From a checkpoint of a small mixture-of-experts model trained on Wikipedia: a softmax router.
Below are experts of layer 3 (counted from 0) of a mixture-of-experts language model. Rows are named router (the router's row for the expert), gate (a neuron's input weights, with its number), up (a neuron's input weights, with its number), down (a neuron's output weights, with its number) and show model dimensions 128-191. Each number is 128 + 24 x the weight over its row's rms, rounded and kept within 0 to 255. Numbers have three digits each.
After each expert's rows: "raises" lists some tokens whose logits its average output raises strongly, later layers aside. This comes from a sample of Wikipedia text that the model never trained on.

# expert 61
router:147118153096158138149143140119127113120098105116141123149113138074123103171151126155159118100125130119147119080111138129112125105117164087096149106085165135132109088100119085105092160122085116
gate0:137124150109150141143078133143114112155162104115129131148124140077151104098123145124092161095122155125153112142185141125146090134131112109121151115133125164178146149121151101124125141132140110
up0:137108137132104151141094142110123152155146136138140130128140143092129087095148170129112160129101148160195154140162136121128103122148114096138145099155126145123152143120147085094134162120152123
down0:125134131118076135147119113165130156123101155157149147109192087131082111102116160109085146150146115125101118109138103126139103143116128162147148170160148104070116134118152141117118113154126137
gate1:159147093136111141146158201116161142138149111107136123127106134119156122116107132166134096109130106105128121121143136136137128115097121100118098161159113136129104110121136147154162116094171134
up1:117157126135125104127152184119172137140150146111103153106126108176128136078112157142105092137147132143105121135133132138138101121107108119121089155152095124170114163103146166130137160135110103
down1:164103128115173069155109136105126087130132150137115105140158157100110112139126172121098102113145128136113121160093115128124159151117108091081108099138131109123139085165148138085102150069115136
gate2:131088156121151138139101133146145112129148159116125132137161114124133090109133161101121128168102086121131153100162140167164123134152131103125125100129150134111119143098110133106169170131098103
up2:100160175115129127110100134130193146154150129100145129116157097130097107106069080132155098123113133101098146121130100121140120117171168103120142128089170151107105158084099121132147133116112108
down2:113115157130064133106113121125151096162148131135111154133130120098108139130100151153134103192141100136158178121093157100108106100118141107098141112096124131118153109129162132108129131144150191
gate3:144166106142082135093143120126123213138113111114117134146150115114137120118081138142131126096141186131100139147171151126145124099124135121145109138142120095140153127110143114154089067160154143
up3:144068136121166141190113144131148051121137136151157123126103149143119137127161086118144107167126097113166103113099106142107142137110146136110161106100136136113104129134115153100163174097119095
down3:140134115118119156104145114131131163123121135122153090190116116134131131114119123127157100122109170165110145125175171100125141136095129134105121128138147085186157089142125132127083133141138111
gate4:135113126113152158152108144131145097112116126161197115140091152097133120144134125157137120116081127105125088126131156125095115110088168135081145152099122162120093129137088106120133124083157109
up4:174124127121132095133148178099145102112122136149136119080099117086133086089112119137104144146140137158116136150121134152146154156101120118103080171115168136116103106124112106118151096092135123
down4:132140124134146156154135092149106130155128153153150098116104078099184106135132123088124134098156120125128159149113104110090085110109131148104165135108122124104098083112124104154139107098130120
raises: "ity", "ly", "est", "ness"

# expert 63
router:136135148118142154129083131151124140093131103142150073155113162124139134132138134157142100118114146100131104090085174096073085102114152110082141141083134146123092108102111121152106121106126099
gate0:121136105120111119152142139170139125154114130099189167120109129143114132131181100101112144131178105124126083175134126110098161081094122096115135178113123129158105119155113122134145166095104087
up0:110151112136116132119107108162140132170120136100179164099092123138105144114172115091096130129149117092161112168108113138115163086128119094133137171100100113190135150125088161137154145095106103
down0:145099152128177130082107101123089127158119125146100067165113156100131156174139121164156145119132113124113141075134130123158115127142145115104078124122149113132128161132117103141138143177139156
gate1:145109110132128112121133103128110113123135124079134110167125137104096134134081153146151109132108097136166078115119173148082119089084130114098117191136067139154125150111131133129128131085117111
up1:118137142103138148138130151123135137141101140149133147094135123124165125116161109107111145126145156134093175137125101113156136159153131128155143059120193127118112074150130125144131129158130130
down1:121171133133110168130111124179083158071107116082099116124136131081129101091165148133123089088120130157141117128106194112109122123106113077115104160111086128127144102094148129134132184125134138
gate2:154096121098150130161136153112162098104105102127162105119134166071126090148135139155158126092111131100162129141147149153113152139112143113118115175120129135103115099134111094113135157101104154
up2:119155124113105166117125098133163118125141123123142141157096084135167153138122105137128140084145129142104108102122116104152115169132111105146124169137120126146125107185145146100137154172131144
down2:110106175058150124132148173099062127101143129167159113131157140117158123111176115122133085128129125103087129146111102082126128121077194114149123158126154143112130162103133113158127146125108132
gate3:121065114123136142130121141149125126109131134153114125132145149141121141125123164093103147123144130153146130098127083106149136130179123125146093116137121132121129125167121131160107129123150084
up3:122185157131118116149144150115115107123113120111149123108109141110104097099131088156148105121100102073098102115124144115162152150094147139094145167115143129131136088071095105122139130128112139
down3:137153106130145167150132109124093169165127148131144127116130124084139130146132110140175183130106156120157120154163110134109089103156129134150089123139145115123138153139150134110155124126112142
gate4:143110133101152144185113156128140096104094119117164105145130148094114106161159115165155118075112134098143118104130148139132122099130176107138148122153140140108079115104113114131101126094109098
up4:145146127166132133120098136105162151128114130117141129101111129111104121105109092136099150108119136103160137100128093113104158066122105141122123073077120105088114138123144151139165112131179096
down4:142110099147149152164150157125096130149161126123130170121138115145111135099117154136134109145149114167142121107104143108144099118165120112159129159151150130126141087119155139169132075093145159
raises: "\")", "%)", ")\"", "Note", " however"

# expert 52
router:138125155076144144159106146133153116104120099164160110129117159111128112159129118156163108096107115118143120109118157076111115095113158094091146139104155160112112077116123127111130141123108097
gate0:071088144144145160161136124075128106153143166138134129117095153151117130118120120143137145089126111142154126109139109124130149148141126098118106102117104150097149133148134118182110121133152078
up0:168143108099118091097130103155107147092115098117130123136147099112120129143147162120105114132150152126080114138108148131136105104140132152123157149150151109152097112113113134087131134125097188
down0:128134125134139139154120129098139073127157154140136108113120138104148087107161075114136134149091116156150072137138109130128111156141113080130136125133135136085118158200123147121138145142103099
gate1:146153113127132116119117141162098103106097158078143097096122164120124142133138139134101066156126121125148124141112105136162134110119146146124097150115109102121136098099065113174112121120116127
up1:121103126126114130119132129096147125135164089119093142163137091154147121130134126166139182105140107123127118129135147161101126138108110138119167092144138166121129156134201124081124138134111109
down1:097135154104161093129078111146135107109095161179131079117158139092147127079100152118108148089143076107146151099152149110122153137097127139114108140124103182114133085067111114136103104146127123
gate2:138134078103113148139142146153145082123119138127144086140127134119101115134141153133126079132112104142123093147125157120151172135107214134129106157091088126098115121165143121121131116103146147
up2:123106185145154112106096134108122182115117134156131143117114132160167161147125089141144188092152141097141159104123134126082100109115068114098153125153157106162141134103101123142112138135138098
down2:094106139133171129108111124090143106111122142162141104113135140131153109141090125130130179111169120085159128122157112139128148117130122085130144120136087126150131052101121131140113121161146139
gate3:141087157121120123152134132120141186117098124148151099090138116135164111107137141111156115149094145144112131159151130120179074156155121167085164138168123115186152107132116130129101161114172115
up3:107155117131158126098125093157147074112155089117148128137118129134097164122152121123099112114165151090138119097120102179106139083088164128166147121071111123114106108136144132152145137146063117
down3:110144132109125135106117141163098128104130122130157122120155128124101174123100133124212134129116103196137135127140135126141091124132138123153128166157111144139123126162135128136107135160143137
gate4:117145135119126120147092165143100104138115165181097141106136111130113167136147101102160146135179133159135124133136105173105116135088108145113131110172142118188164139144147174112155136114160127
up4:120150135115137119154096169147104104150116155170090132122142095123100140132159096110159147127175142158146127136143120170120120144077121153133125116148141107160145146134120164089155131128164127
down4:143128151181154147139179102152140132127147130080148134193118116143123127149114134156119155100112124100122130121150104108104128108182140102162124145134078104117147163047132094132090115095109155
raises: "T", "S", "Ch"

# expert 28
router:146113151111172168146106127147144107119123101142153124146109150126154138134167137168156115124099103116126099116114164133104120102108169116082136131134142149148123099117117119105109124093128103
gate0:158120097120156155139113160110138107092140059091141111150104134127114096165143106136107094118108150098136070093103151089113130126109165082114123119114139173079099102108138117122123141124135116
up0:157156085164153165099069151153114149095112115154134120125133117149118111138113146153174143145110157109121121089130135094084135145151099121103112092136137174106107077142119120126138090105135142
down0:113117137171106153155137104106081024125146194143132151134181118099119133153110151135189140131151137107146113135163096122121134147137123143150120080147134092134125078135105102135106135128143148
gate1:109144153165143169101089117180105157106115119084114115029135140128163094167101146138105108127132150105160129125095144131102109099131108145128107115196195130147113108121095124154101120110106120
up1:121140163165138170096089124198106164115114122085113125042135135130151103166099139134100114140136164112146130128071144131115106109153133147142121115196191135130121084125101130162110093127118112
down1:098093132094135060153167102113184096124120114144148157131111124160109105112128106102105109171137118117120157100180091144118139141124135123170162162117111078077125147115099124107114143101106130
gate2:151113129146178101122137134151157153136151164166128135085173103123103137129145115119119106145134117173136147161103128134150132124129110150163092094119085100119108178116145156094138126114140147
up2:098134154125066162151134126125105073125117098095133127171099144135141133138124140154136130104123109089124117119171104137099137118139136106101163135137176151135148107131114121149152146145116091
down2:143166132168166125125118098145117192135108177120125112045171145126116110143111129093108144134139145138123133138079145124124118092144153144133103085106074077158154092134134143115090095077100149
gate3:132139133158147166085130113182120140100112104084120133049138134121187101151120149099092152124134155087128115137095131120126092109120136129126153108160165120085142072137101126165100122121124158
up3:124135106171134158078106113166109139120119123073119136061162130143196111161128149087113158145128106108148129132102129135116089114133128125107141110168160133104153096135090122154078118114109158
down3:111103131085114083158120129108176107103162121146122123144099147161073102132119127108124110149116154100146159107143126138124143145155112122163107144128093137115111162092088162132105131118116088
gate4:138140158135168155155089136146144129138094126102125138142177129120147128116171141148120133135118124123177126128123121150112108105108192113135167133138120118145154122144105125077149124154100161
up4:157105120125168131143139108101165121141119159160133138147166136095113121151147133160138118111123123136137150117106141124135140148113156122160120109145117114151136180132118121078161129118095122
down4:110120116138075144118154133163104074128137134128152158164118098132133137109151101114094120156113129152147133143138116115151140147126121137110170120147159163113113132086114138114158126166148160
raises: " ====\n", "====\n", ")\"", "According", "\")", ");\n"

# expert 112
router:159118120129186155138125125128127113100090124114143109135107170109146122148115144125152103101103124124130103101099158114127130067114163109074154113132142153100117103109113094112118142115111127
gate0:115118135118178160146130121081123111110094136095122089107152131116146173169139137200142076130129119157110103084124148110092125157117100133099129116161116129118159141138124108156131120125148114
up0:158138100139106134150145168171144109124152107184146144155116126120108108119122090075125128096100127117150120150131127112135097097150155093132150172114131156160091105108140143130137120129118126
down0:105147120162136135127093125135158078116149106113118100113114120164116132148134176106142142169108149138155109153083125123145103140107081140144127068182117152139101159144117126142105113148121143
gate1:174112124134095148155110132101135130140103128118136131126081157090162145132175143127129095095124162128089119084098144113116081104105146127117148144096128103138145100171143135123151090136180082
up1:104152136119164147127145159145144140112151095184149111143109149141126110127119140141145088104153106105142123139116146133114128125103136117104139137133135174142112102081120089138146147094113155
down1:052114096110099101125123092116159131151100115138071149153153115114119123114149157148135134124153106152100137158112128096168172136103097131118150111139154124177149127180111140143158126122156117
gate2:160125157095179171150100140100146104122087131116161083106097105099109153134119147174158109155136120139132154089057163172119137132107114122147167124160139091128115128144135093104114180149153173
up2:130149120129145111094113076101121166163102150100155107098105096122127103138095136138120141149138107155118177120126132157149152154143090130144165094145133097079167135179148129129138142146140185
down2:166098099141149114135137170140114183131124136132133118125114136106161148160145151142166102129133119106145120136151131144109093116129151082086152126093116130167119140074109103127111171113116123
gate3:145126103159167144106162142096121127164143136127107108111124143107172123133122137134107136157112123104141130142129121108148145148163088126110149123190109145142128104129130103106175113134134103
up3:118094103118115154123173139136114116124136153160128141151142149133146068114160134111121113103115111127120084114145140122142129104140125156142144108155144178083126154145098097135143098133171111
down3:112139114182160083125144124106081158110117157106140068118120139148126138148117193143121153128134126132105115134115126132113134152164102156106160101101121123156117101136139182097115139132121160
gate4:124167161114139113119132123142108128205120138105134159131191142093152155144136129120102125136128136129141125117113122096145124143156129150124101107163134164118153133159128168107133108132110157
up4:118109131138063133137111103112123145109137124153106123083131106150096133068134121121121141085127144166135147159115116158130122104118122120159142155088124058133070144136150122139128144129176121
down4:109164141136144135108122170162120089143119108116120130126136142084135096192150139145098173121161111126164131101114088092105099101142150138109142108159139142124163116137110105126098105119138142
raises: "ird", "orn", "res"

# expert 88
router:119126141113140140133120145139145124104115118155138117127073137094125103145149132147153125105105145116138091092101147124104125086091160085087190147124154163123098113095117117141106130099131103
gate0:151158117128141134144156138138119148102132129117173139113115124109125092126143107113120121154113145105082135119130118167082162098114150096148155098097133128114152162139122150096144154138148147
up0:099078160115131139115111124131125112161109106142095108158122143143136159142110135146137116095134112127191113131121141104172104145139130164087137166146132118124116093107128089149101102129097108
down0:155123168124106151070097131150109104117127100124192121146131139102117126138114175114106134113071081161115140138083180155068146080126128124160128140123130135146114169105128149133131118127122127
gate1:140131165175133129133123130128119105124117128141108112111105132136163105161138093140152129103112105136112119102107118133100122099124117095155125103120084098119115143111129110075119135114142136
up1:118103118083103153150120152116136141114150132121138109129111161118079168113122153119141124152150133108156134140143157103128128129116162136099141161146175134121135126145105124165133132149108131
down1:135144135160144078127078141145130142129141126133123121118117138123080144114104161129163165132136130101155144139148170095147078114182110133106097120107140124122127143130134150100163124140132109
gate2:092166116138157111149136136144087132161123104096134150092108147104133135161121169086114119158135111123106124161122116113146161115130128143086122101156157139129142125079161158128119106105078118
up2:155124099128076146121131149109132092122138160123128112165147125126136148131117096168132144145176137122125123119134109162129112128139146106180098136079089074143129120186112101124118151142182104
down2:129109167098114146157143109149130156108116108103115123165125134093161111166104156135123141132135151124183114114131195143109105127158115130117128134154154109126130124073114121116085102124120090
gate3:126167138141131089110133147115148163149116134136149145171072132104113138095122149132114128125124105157187110121073110137107150126110126091116142176144125117099155144165118140182151090124105132
up3:173129096107127151150112104160137104138162144163177122107130103188123164131103089167126127127130114150140149099105127144093140095116131083156141150128132145155129126126112120146133156152159084
down3:097122103136097151112109108091137116149094111113101136127167105097189124118130126123139098121157156094108129103175137143138110176156143133117150110129140135103134122104116159118101152142114154
gate4:116090167095124123122145112168115144137132087141137129149163119119133103161170136141185126136124167154111152136158118110114122130162100090099104122134097129161132136155099120131152081110148140
up4:143106120128135098135160092155110146174115082134107150119140128094139159162167178131155138132138139146128127122132099127108142124161117104122091088163122168159159156136088116136182099118136154
down4:156125126133173114130094170103105133123147153119106133122092103125140112121086053130144093121125120089142139131110111114142175104150080136170140130118120131062131107139125140140127150106104118
raises: "v", "ight", "ven"

# expert 81
router:145104191102147171120105133136133125118130100153154112155113127106138128161152109162135120090120100092137113106078134108091123116085146101090139127113137161136110099121099116110099155110088119
gate0:157112106090113153141124156141114135104107123156172117160085191097105131138149129178128123114135136071138116088092133121134105127126170105123165159133116111113089113122126122147108145148132134
up0:119105189102116123115137146163118182149155168123184151121104141130128119132130133144161175106136134119159157158069087093123154132142117142151134086128111105134150130140154132170132148136194137
down0:136079142129122121122112127110141115103142131123131163121127167095091122110139097149114122099094143177120135136145134154136135171103141088124076114111122166080153119137102131109135149135136110
gate1:107137186153139155101124133125108111125087105144114113108141112148166141134155101145139143126122124106153142135081125127156087084116134145111111114165143096150111084115178155073080094150116140
up1:105138170145138142096130095131101085132103109144100119093151107106181147110168105131133163138131133125134161143105120131160099093129136135120099115137131119156122083124179161097083086166099124
down1:188110115104128135117090140151134109153128147143132121159135121145093099101120123101147118101128182068140120116145102121150142151139123140160117133133117142100110108151103086132170176121092112
gate2:116105150150139092132164184099120163125132118149134127139141140089123115142118179133145142068099080141155130145146139116137117150115123122124157118145113131129137122114132102082155108077110166
up2:115103144127124115134149165102122174134146135146127154149141112110093116145133140132148132076114063153167125134147131093145108151123115134150128132130137127139123128150140123077173121078106137
down2:115127084158132133132110134072066135127148168133155172092143149193115116141118127145111145135133100139105156153087181095096148112114104145113105139120141106166132163130169109072160145171129109
gate3:111118171106118134104086064129109110125162122140146133123147144101122140125082130127110158114115147124127151112138118163152130169088127127139153124128111127143119067121080109150105155121123115
up3:134142167107109123094110070128117113116165107149136119128119123125133164123089126154121163109121119117119161132127129161175110159094111126156168130148136111149125050133117123146129143120112095
down3:153161093121153120164124129112130126147118149141117148129150142147090116107122110138125130137135116102145143102163123159117123110190112117107103148155141171133139161131161095094136099122099105
gate4:147093128105104142111163139139149125109128121144087119098130097082135151139176126117124148116086127149134109138132130059173116134140120102135130116137131148092145122124159153102115144154100109
up4:094156119149159129167114137101113138127115136105184124161110172144130098111088143143144091123157116096104122094127133205085128111118160144107148146142115110151099125118117113170124114094148140
down4:188124172124120186131142129131112122142129142133087155110120129082116139117161110160129178127100097181119119150101131114107114108126118096128178104143083157146165177092140161094108162150098140
raises: " lyrics", ")\"", "\":"

# expert 64
router:121128146118142170133109162146139120074124111148167112140107154113145119160110133144121110109115177096161104110091168124110100089102147111108130110107135123107063070126082137152106130140119104
gate0:088126153118124147128132119153157143135144101137124122170158132151166158104133125117128104110172167087202157135112089134151148120136149142111094131093109139113053146136140138143109142158188107
up0:090133137142148136136124098152144156127156122143123114143147144151145162087125117126124118117152169100191154155118091136150148137133134157107113155096107132117079150127157138141117121167176102
down0:134138110145125178138135110137097145130102139109132144116123167093100120167086061142100133122156114146086120120142144088083148163146097133146125144118169146121178190179106110136134136147098116
gate1:182114135121112146128096144163150162135127116131143116143123108064130073138120161161126134078102177113084070060143127148113077154133116098132145158101135095106141120137154136133099142164127102
up1:155147127122091148104119124159154181135146128102122128144109068075113053144138161154112159108127146115087085084177107144124119150127120106136145132092101099095109155153136129149122134150141125
down1:140107111129114123107136122084146163134122133118068116114125116146118109106100189070122144172110115149105107120187088151150144173119093129123153088137139122131087103108128172093140110133098125
gate2:150168173111175127111099140130121117095147128112159135117117174135167124124146162135169131119107187165113124143107149122131136132107155102078125144124149137132145091096152122110134134125091122
up2:134149164129128128117114143163158139118125128133149123124102125145116138110131122119158169122126160130116151126101172134135165168131147132074125144123155105136188106078146124104129151118119113
down2:108143153123108108108103129098144119119117126093141126110130111130161115117109146088080131089164169092152122136101170114145168154105116115080148123140125129139129131138108139153065167114124101
gate3:142105125172156134142124106151208119112113117126141158139089101150083118104107102119178166124142100147107112130123108122128134157141132125140136144169138115114126142112136141101132135162135113
up3:149098133162152132129126113147188136127122128122144174130092108161079127096091127112169155124161097145108126105128094119143142168135123121144111152175135101105134135119137130109141123175128109
down3:123083168143113157148136104089123123148119149101152089096126146086134106110177120127156142128095141143147127123131160121125109112105108122132168140119138134140188147099133153132178123147136151
gate4:138145121124134179168087138183142136081120151115138118093098111127117141107127081076077158149112131140051128106132138102114178084158118127173143142117146131127134161107086134088163178156168122
up4:138147108122117167157091124163138140086133144125129123104104109143121113105136094098081149158120149149066127097125136103114166080153122129150156146121141125126146136133069160098152170167155119
down4:163116117121122119112116094094131125153118123157162112144122142130139139087123117102156144165110131175123110135138117130142133120102111150140162181143131072128135155154139164159165098135089157
raises: "-", "In", "Al"

# expert 53
router:137101147117150151127123141142156099130125076121182096128107165121136096168124128155136116109102135104138060102125136115139094075112172111102152131124139153134103093105116097115095124115119091
gate0:187167103149104133128129102100116090125151123122141132094116131130102082103105117145138138144093132123134142144139126053127076192125117171125128105144133120105138122106116120154175143140099127
up0:126121145121148129118129153136136140110103152155137128194144118168155161166163142125118114113162115138126109119112120193116166082141145118152129143113135115118107136161133123110117132113150126
down0:131166120148102120138127128175110130135103098135140158122172134110100129131156109140121146130096171126135119142098155114103119167107126107157137123150158161136114133109127188126119143140131099
gate1:126099142092155139131141134138132148124076124146138088135105167101123098134134139167144093121097131070121123117087138101125105133112161116102136111129122122118083064099090102127096149131115114
up1:101093110129125124113134103127137165144122151126125123109110120132125123099113114087139148148082147111134128137103122118113110159164149120111146117152144105105118084123112079151084161170103135
down1:177140080124140133136143142161122131103118123144137140151152101106146147128115110142118125149132158149154121152078110145122099089127143105137092173120080129147117103124154124105106123128052074
gate2:144131127125129128096150147145146130152140144126101151135156124174140107155137107139101142146108135135144120123130131145134123111124146091167092109124091078132144155144188091136129125135188123
up2:130113123110127140175121089103136134116132127129144080094118140107124142087103165129152112109118127127108146117146117108127173149118102177084166173150159183114124117077093173136139130136091133
down2:136123095171136171083115159104128171157182151122129127142142133138150152193149138129093116152153136080166123104133127134141121120142167125133099090087147089159175117136128140133124115100151126
gate3:138121161107148172178143134135132115116128125185148095141111159099128125127159125134132106120128115100150144095090158131108085124070158128101124142108130130119085117117100105125110147111140131
up3:098108103104159107166111132149156139117125089168117086133124154104136136140143096168147124092121085117134148145118123155119157122145157141098114111117147158138159128149126145116130140137107102
down3:109102127123086107147130121142083100131120102126107136163097123134120137073129117124104138093121142143130107145114122161139143152136194136113110122150150167092110159120106119144131136132112120
gate4:115127144104135139162139164104118114090093125125143114156107168111160107178150112150149116116104104077117098113108157139081101140122151113122129144109129152134078094087088116112133132129113139
up4:156129131125167163134140112160108089137164128163077113124101132158120175138109163126108109127091150145158104130127154164134114125137114123135106126154095143137166096106142089127097129149129138
down4:119124098097093146099155138123145142107104168088070139116121136127120124114105116140082141154208092113118131135084138132095111091100147163111142097134145186147137111156125088098100130102098123
raises: "aced", "ian", "ied"

# expert 109
router:149096150116140138166122136103144124115086103149142095135098159099133120133148139138145105115118114102126117128116150122110129101108138120100143144112140161142113087083113111100112138085134080
gate0:120121134097152177133095151150160120112154102136181115151093146129151106147126104157154102124110157102139083107112155101124115103105173078106135151127142130110112121141080081137098142127141134
up0:138169099142098172103149158154126160141108164150127108162174112121131157152168116119125102103112103171100127136143152064130091121195113126135138129132113099136098129114163122158129113117102087
down0:111124121101103118157138121145162127128141150114110139164116141131160099109164118140140129120096100130149131135106157163157060130161110114160167131114111149126154121111103164109095139162130117
gate1:134087123157185154146110124112188152119141135091127148126124095195129132109107095088114152135115121152122095093121124118130164124157139121149119145158127142140145099116138124137150138125141121
up1:124101109180164165140117117126181170111126140108125135132129100157120149093109106094115153138134117163106112089126121121141152106151130130149109153181161121123151087096133126143135138144147113
down1:152121096132113121079143142129105152125125152101159137124138107122126136152105130165108161141161143103133127120106098109115160140165132125147083115120118116095162168125143132165119149126148172
gate2:124122170141125158156119105136121135134135124152151126117105115078122106160125115135138119150075111100173106087098150114131148083143135143136175156154142165135090146106133110129135172178137157
up2:121150158142120168146135099113106164136133127140121151114108109113121110139119100129143127152072103124165110105089137133140169075167117166141170137154131174147104121091153132116150177194140154
down2:149133194131102095141129137118157080122134146120109154155125146113106144106136133182130113148147089116173158130084115124155140088177111105080118134093098121115128143128133089123139128114156122
gate3:149075171122145151139117146119136125108133079151171090134111128119110112159137109162183103104107156094164113097118139122086111092110195120122150129113136138099096100153113109136101143131131145
up3:124102185140157145152089132158149106122123120136144131108099173151100126086152094155115123117107098069099126137090118120102149172135134100146145105102099119095132123153153102113163144130141126
down3:167142142129149113137085076120207133133105140108106117123132137179131078094091110156103150160125154161129106157112118143134139168139132136145143135118139139141146129118129152094147135158129134
gate4:162144110123094119171130132121145089177070131144116092134111193128122118125169159124131130113151162072150139134131106120125115125098132119116188135168122123136125088065145100170125160122107117
up4:072111155143160136116097103144106169081188120132150160135138060141123135138115108121135143133117089175125116133098156135123157109163129126139091122085146120126113162163105154072149117139155167
down4:127127154097185130093152125127089146130106163146150098129094105151098156130111083157121104123117094109147139103191185079081156109144138139132081157101140155119125131129129114109145142130112123
raises: " Genus", "Scientific", "Personal", "John", "St", "No"

# expert 121
router:153115127109139140129108136163138131093096090185159097134108168112165097143133130164156117113103140084141088092116174108146103101100166107095162153141155150109103118122112110124118175111122103
gate0:119112131114142169166165148150164122127116113132147129147114136107116129171110152171137098113097160104114104125103158140092096098110139107119109143123137177117105085123118100134124129112108128
up0:090121117132102124130133108171156183115099121143103172116146097141107115140132125112131137150108135099087153153147146155135121114132093135122121173147140155137134141172128132101131114123084139
down0:134112142107106127158183137150097170146144123125131147149130106082128144115115149126098116147100117110127162124149122150151155126095104054094177147079140157077126138157122134118108141137100088
gate1:142144148144104123124121185122119125127145137151111116094153138146110176119104058158116166178124094152096143123131114127121083121142101113098148129164127149125127132140135164093143106152128147
up1:147111126170161149114118085115145129143165109111154128162116116108130094130159194123152093077112154142165103106119130113123160119125181153144090119088121115143138137113120075144150146105126085
down1:140163119090102096106123153155130140112108118150097125069137169053116134134128100104109111178118116125116106136106136148122105110111098115088141121144165116148133097153118136088149144175159147
gate2:128101133130122157140116145113146093134127128100146118171132146107153112175138134163063105115111164100135093101123175116111112133146156123123100116117116128106093112097114133108121104110128128
up2:137137099113120154146131137137124143158145133110137137128190128089112131134086088109145143141083131124107155086101159160127114101123125105142148142167116140116151132137150119064135126123136133
down2:096108136112113083119148135166088140137159153112184151126132117152106129108081174107138124127111141151118144126124149153162145178145107134169144113133148127130139113136154095143124141130133133
gate3:133117162123118180122115177132159140115103107110169125110120180124112102141144103168130132119126123078126081117095164106095124110102155103110123123118120163078098119108096088121130098102086094
up3:126122124137116120151099136113117109146152119105140147110125112105143158150147106158150128127151122115118149137110109180071121108165179111132097113142146078114134160151124094080078113093134139
down3:143160161181147076115123097074103142142157141124118148127080148081123111133130156108145118181146099146138119142092169131127130107134073130135110126120137101112118073145130165140127142105130165
gate4:144100133130102149150106123151145111195099112125146142119112175140092118088109087124082146167096156146123113143146156144137124146100121147130121139126144172125142165119116119117137155149114120
up4:124109132149090135151144121120138140170078124115100107127128143146112128083109113113109140180114144165114122143155154149146118155116086151129120155144142159107154162116124120130144148142097132
down4:123108144125081103136113067134143110103156147114165139131159147147051140161126117102159144111125115138155116111130115104164138134159095197147121140151131082165173083121126112154113119153108139
raises: "ips", "uck", "iding", "add", "amm", "ask"

# expert 41
router:137114138112149151135116145123154130104114089133168087109094157114143110154138127160130107105130149110131093114105149115086123080102165128127165141121141142113079119108107111114109132091146099
gate0:079147129110138111122171121136125138134162120143096139112114161127124109140106163123123125129120149109106132123164131079126116111130090160125119145154101105154167114139132113145117153108123129
up0:085171133125125093113173118143130154119130134158098144101142124142118122130111135124119154135123168116089136119161120100124097111134096168127119117142110083139167119181138110176104156126113147
down0:134114135134137110141084107137147135100112125133142137140147119154106125144130129087102108124171128130074176098114183132119131168117118107102108153147123136145175124142156136168133094157145129
gate1:150117126133085174097152145120117118135084108135150119102091139126105127118153153094159154123132194128140109145102119125130157101108126157121139080125142111097112134161140138123120142122117156
up1:167133106151093157094150146105109112125085110141135129107095125130118126098131170108139150129147177147149140157104107136130159126113147147156139099111130113111133143145148149130114125123116144
down1:095126122143174090099111141061140155136144144147140099177150168135139112134129130117133128140204131111113131078138117136135136132122064119112090114126116104142177132135147124098164092151143121
gate2:117085113113093166124134185119125128094123157154140142143133105120136130137120147148123049112126149096112124133093152140165133126116152079111159139090114106139105132073137097100129134112126123
up2:129118102156127134138173190133130129095139132124144150107136117142083128142118133118129062159145123112116117131128148126132137131166105151129103111139090119139139148089122125133142118140151141
down2:143117172098129141123166127163153108173125134150098131111126173163141141147144093109132100111119129131107140132128105177083103104086132160103117138115145120161103129122158093125111096148133071
gate3:111131095119128127118158092161138115140141115169144116080137143110082128145083102123102123148089161086119128147144110135104153106102120117135112125112079114139121100157153170122142108085113103
up3:144138169135119132125108151092126146110119134073128133163112115116166133101171162134164126101160099141136132109102139108152113139115162129107118132147173133127135140110126084137118152164142156
down3:099171112127113138162133122173137163132123127133148115063108140138146115121086109108125194123129127107130100129116173094120118090132154126133172122118143170116116118158079140102140166110107110
gate4:128076142109137145145114128170149143103131089124141104164082137109142133148163153134177129099087117111131083092097151124116115113118165089107134144143102138128082130123140107143119156171106122
up4:144158111109149115131135164114147125134108133172112088135139130118134147139116109147110092101126151095155114107118152129125122157115123109102123132103163148109117102121110124090115066080134104
down4:124145144157169115143123060120135107168092153118138131167127162151100151132087137141125151088175161133117125090117119093176108112113097143121138087127173198108134112078120158090158147119111136
raises: " received", " never", " also"